From a checkpoint of a small mixture-of-experts model trained on Wikipedia: 4 picks a token.
Below are experts of layer 3 (counted from 0) of a mixture-of-experts language model. Rows are named gate (a neuron's input weights, with its number), up (a neuron's input weights, with its number) and show model dimensions 0-127. Each number is 128 + 32 x the weight over its row's rms, rounded and kept within 0 to 255. Numbers have three digits each.
Before each expert's rows: "comes after" lists some tokens at least twice as common just before its tokens as in all text. This comes from a sample of Wikipedia text that the model never trained on. Tokens count by the router's weight.

# expert 44
comes after: " ", ")", " —", "\"", "1", "0"
gate3:096130160111115101111103170127114072131105148096124139118074116159132104129119154114104108148120180147165095175137129125107099128097153084136116112105140092116137084122210109116192173164126118127102095081121174158108159115082125138095097106116080143127168167132085147131152162140100174146049178126109102029193203130156160164150188166105101135197102117131165140162141129150182082111108
up3:175159144119148111135127155108113134110151127177151165157188109146125139102152051070081131117115131166142124131167068139118122143088096135148138147134117174069177137133099134111145151112127129106125185160144112116108066175194145123052135120168133144147147114178086195079144108100127107143148136217138110145160116208141139110141184141067134122109124132135131163108169177111031160157135

# expert 39
comes after: ",", " as", " Mag", "th", " G", " West"
gate2:166139170111214096205115110126169074149113096105155135163131122139063153095167169111106106128137192127148152127098128080133097162140124095130144078112124064155127126119127088082096085161108090095109109062081116150201130151122094136135149115133097092129111138100124136154095066098136118166041122092154117109115133118133151110128139114127071143107220113089140144110085133127127140132213
up2:164152179115139142152163139108140184114114065070125123145108098130158140123145120147206119116151134134133114082083141127147172185169178128159079126159133157137167130114137109134151131113086124129070050106173095158205115110127134132135119136152106169171107119143177146199067133122195071125149114133168133148123069169209179085114124139161091081149190105133112123128122148130116101155170

# expert 43
comes after: " |", " M", " W", " T", " R", " F"
gate4:126097102152134102150120172084119116132117117129074102155146112153129127135159122142112147124173147148136068193136103129147097126109122182126088191107157152091141059090126082092155136147169095197103163126075094137115092140124171143142075088076143093129141140130145121090129147103134133191142132061115183148160166084113162166110128111222118143139167112056111120167040170169115157133150
up4:191189204185137062097135108126125077136113088106137107138096093112133163197094113062102178105149117091125113082120110108159127120112085106137135102102165122149179179136133170141168125159144137112091122147167067149048109085132159127095101122132107121170150137115148149158128146115124067138118088124157117142151094132180133151140122111145159086166176105159133081129157128178040194117144

# expert 38
comes after: " of", " in", " to", " on", " for", " at"
gate4:155184084124149156133095170119093101144082124096080094126095182146118109223110119171093106140096091126118136044114092121104094183131100097169099130182089106099179129124180135111123150151144159176141062145102095076199136095131110126125097157115120096126123058165111136144110094116103074159091177153114078106095125101095171113090097115138173127127119175105145108139144162167084140119139
up4:154112100177119147110136089091126080110118142181150114156055105080107075181065160194098132156113118102120116156121118126083190155151154128103088138126116096174169100139089072175096104100122080095141157177181178095105107135088113122192170190105150100153111097116101084126127114122173094113142049137138090138123126128173117101098160118102119085090145109069134073118120101147146101152132

# expert 23
comes after: " |", ".", "|", ":", "–", ";"
gate4:101110143119083200188146134148108114129114126170153156155111174128198111101166098115087132188126090127141149145106121082105128152103149084119091159122111176131078154190105110097136110149110180132170117132104125177193096095100203170122149084155183179167088132148199096142164089153132145110144063177086134105075110154114103129158131174100120132161130138150153134129115062115130092176128
up4:120085063154135129144043135119138071141136110114135131113154122112148185114133127094148104100107117119151104140157097167096077114078088136146144201139140070139136122120105098103182004111112044145126082115110162143101125122144149146187133072100066097130114131157110112126101128163145112101130091143155131043175140192074122142105130122093146107097136145178161099127142124155170126130147

# expert 20
comes after: " =", " a", " the", " an", "'s", " his"
gate3:127111135137137109176122122097136126170080058142066120113190093201134148142102158145106196076096189162083147151135123117065086162101132115102135101149115155142056085143106052074065130158082097095058144131126109127136129126126163127104126110117111112165111143169102106089174120072161123114118159076143184126098125088100149102149120166142082109129103076122117135168138135085118147177134
up3:134139124105078102087099108162182153168120123118135113106103108117169110088127123113100142151187169090142059164122175162111136093080182098091086105111075161162100170112185117129190104188138111085134072105137102166137145090178142100106135139152110109100169159122110159131016142115109102174126134122188176095100135138146143161110135102187122139145147187134143072082136136090090124135143

# expert 15
comes after: "°", " P", "′", "\n", " S", "″"
gate1:094165090143139121135070149122119108085112141167097112163123170135148128150091158117163142163144067133110107169127147069161150102157121147120169093205093087142167145156088159166083186127095101078135174085189131063114084086139151120119127131116101121095196120134132107147228059157116149105104128082137138054151131105126088107150142168100140124147132086141121092151089113108155146157179
up1:093190164139111097070170128099103120138141108187155118160102130072118127177199152118120174142109123108114158078123123114117154135118122104135130101137148126154133182118158133095185092159167129128095109099132145234119215130107116114143072146148161152125106078141133091089074106079078118176166070126141152132096144162106088136167203152104065103083163103110092097095134122142129141116121

# expert 28
comes after: ",", " in", "–", " (", " 18", "19"
gate2:136101149165164147093097088126196135076130134055140116111124139120112104120205135064148125108092147172158132171115048146131132105133187148144068131079118169168140082170149167147135170146213128152092079078140121140095135103103164094148089125108106172133093133138112136179079168177103093166177143168073079161129139120153111124149094109185150149144108128147175118144109098142103140123108
up2:135100155171095117110165138114086122127090069081143092155109107130158130093091115176112159160099095146059146116133141085154139134149147176119130130164200187134097095131166075114122174058115214083128135146125079184155122137159127099148102093216151112159151060157120160098152087099148139132114086119145161127170097130118116119147119139117127134180114126130164110081102164129116178065074

# expert 17
comes after: " (", "–", "-", "/", " K", "("
gate4:131129144148173114121074153109119106171164118171143130128125097164133123139169079153111130119195159086161112123062088079146210083094054120173148167103161141156143113167134111131133200151128145164076134091137095125132151142150125139105130152162148100163164152132112088139122139161138140080076103146145236107142100141177103124204114131140112107146120136153075132201159161135080124116079
up4:134135080145127114176149092147130174108150148074136086131092105113148112133165172097151173154121223128104103147165143131108099172137137132038118124102074123174072111148193149110125133193133150145105157178138097116072102085167071183134121137136133156138123158125121141079128123135102138119120171069168124144132218156147122193175121129130190106119161141104123089127082110187132105129147

# expert 22
comes after: "\n", "\n ", " al", " non", " co", " anti"
gate1:157116115087160123165167124139173131114132078130099147093116148057100013155132138120118124088125157097091178153103129106134158173102166140144164178113155106195139078178140193147151111228186092149133108114182198153124112140090161117152097130146128129144146146152161175141135136182127113122118141151142104118073181144188121090116130100149140147083080131102129138123128131144113081138167
up1:182110091117187127122108122160157099126079103091152072148144123098152137106077097105164057136144155113090120093199157133084143101151140111076100109141089097130130117097126137148139135113122085087137153131163096146118130077150079158124177086112105156171143106089123127108079145156189106164124088182094100174114160096029166098124137145100188128139121115115173099109054102106167133085173

# expert 8
comes after: " ", "%", ")", " 0", "0", "2"
gate11:116092075148082131137122196129154107146131139197119135161106108151156180126088066164217083129133170066169149127121119086171151094141124153108147134132089119085118135077173118184143220161138139142157085152115080127112145105136086140114114117129095135153107081116102123060215139162111135141154139123115117171117118122131174130077113101176125127115128117222134166152151109122096096136136
up11:114125160183100125075137160132136122082085203119146157146086123119122145124076094135118127142138157117107087186138122097175072121136126101177096127110108095134188181156121142129087170065144123076127148116091043146142115097074145098096121109119036115127116109131143118121055081149188078151164133154184121124200175128159127136118136124153075092099185091141147144122151112150136156127126

# expert 34
comes after: " he", " was", ",", " He", " and", " to"
gate6:206140074124136101086108217107103183130132134172120168139128131129109110150153130140143124068110087131174120079174158098132081132112062139150117178145135104125112086160168115148168123106113159097159106145107120154144171145131083097107160125151144085127100170177160061131158095058144161098126137154207161123095118083165117162096124158090107146105165175064074139148119162131093113147089
up6:184140118109086065107089136112115150161132148129163141127177154167101131116144127149122144097149081145096127161101126145154093147124180143124167127137150127162156065109035051146072108140110088065141160139073136089207078155180084116098105164102141062139160120157114098111093125136146107068105052150152128164144126129195149118146156118136087066101122120158146133119121175099146104114117

# expert 41
comes after: " |", " 0", " 1", " 2", " 3", " 6"
gate2:148094124115120050174123141123080161116165119093132101128099145068092151114064130093127184128120141074115153091163122156081178149123102128109165166146135156123112148168134124116107122129087093105114157109137170179123037100201163150174093135154130135191114067108076163155147095151088129106125166141150173156150161186089099128163130125069108194129174116142125111114157087131161172097139
up2:159149131203101110182110126141156153070128078179179115095136146124155157109194149172173121102093129069170125120166133158181126090134103100131112116166187121128149115100114115146140151136160126156112104148109106059159142080124169082153099110112145136085170135127174154086053135126073090122128108139105148111116194133169093131110099085116056148183107167171130119155127096070103090152086

# expert 46
comes after: " the", " The", " a", "The", "'s", " his"
gate2:119113187132146137116143103157114164086180181142098157125138118088126163195157080130117112084154079109116117148161122111076123104100100140135168138143134100161136054166118188185146140118102088100117126110114119130080108125075078179177126145093093135116145169158183165144115149072178170083142127162111109099132182131133118134113059136124167154103142136123064133192152118052108062107165
up2:106127182139132170115175146138096101137184098096060130121135158172079091107106098097158098114155119095094204106133115118128099094123148218181116125130138138081118176072148162198097107089127141114154082072170134149110124157157064175134139124159169170122141131114141122124163161143132102143096127107125172142109108148134113113083141118073117127090140101086108049103133175140124086180198

# expert 36
comes after: "\n", " |", ".", "==", ")", "==="
gate0:149112154130188150130081120104160138135109161136192201119100092120170134120141115155167092155077062076176124133118115131074161089167138162070193097101087131124120134113156101132075077061074158165145150080162116114152117143106153117098094117156139084072111142093097121161182128114177169132083194180115158121173084141146118083176149156106163123106129128119121131087126143130127123178107
up0:099060147116128105147147132125139131103068135132136100182148133096167135071112136165131091123125133137093181062073108116152178132131159151122126085103117230150123174089125136068174117100123134155102128095149134115127125110178195105100122101136136164122125082113057072153132150094121127124087156115049138157113156090097081134135162128172113074141087114151140139146147204129119217140121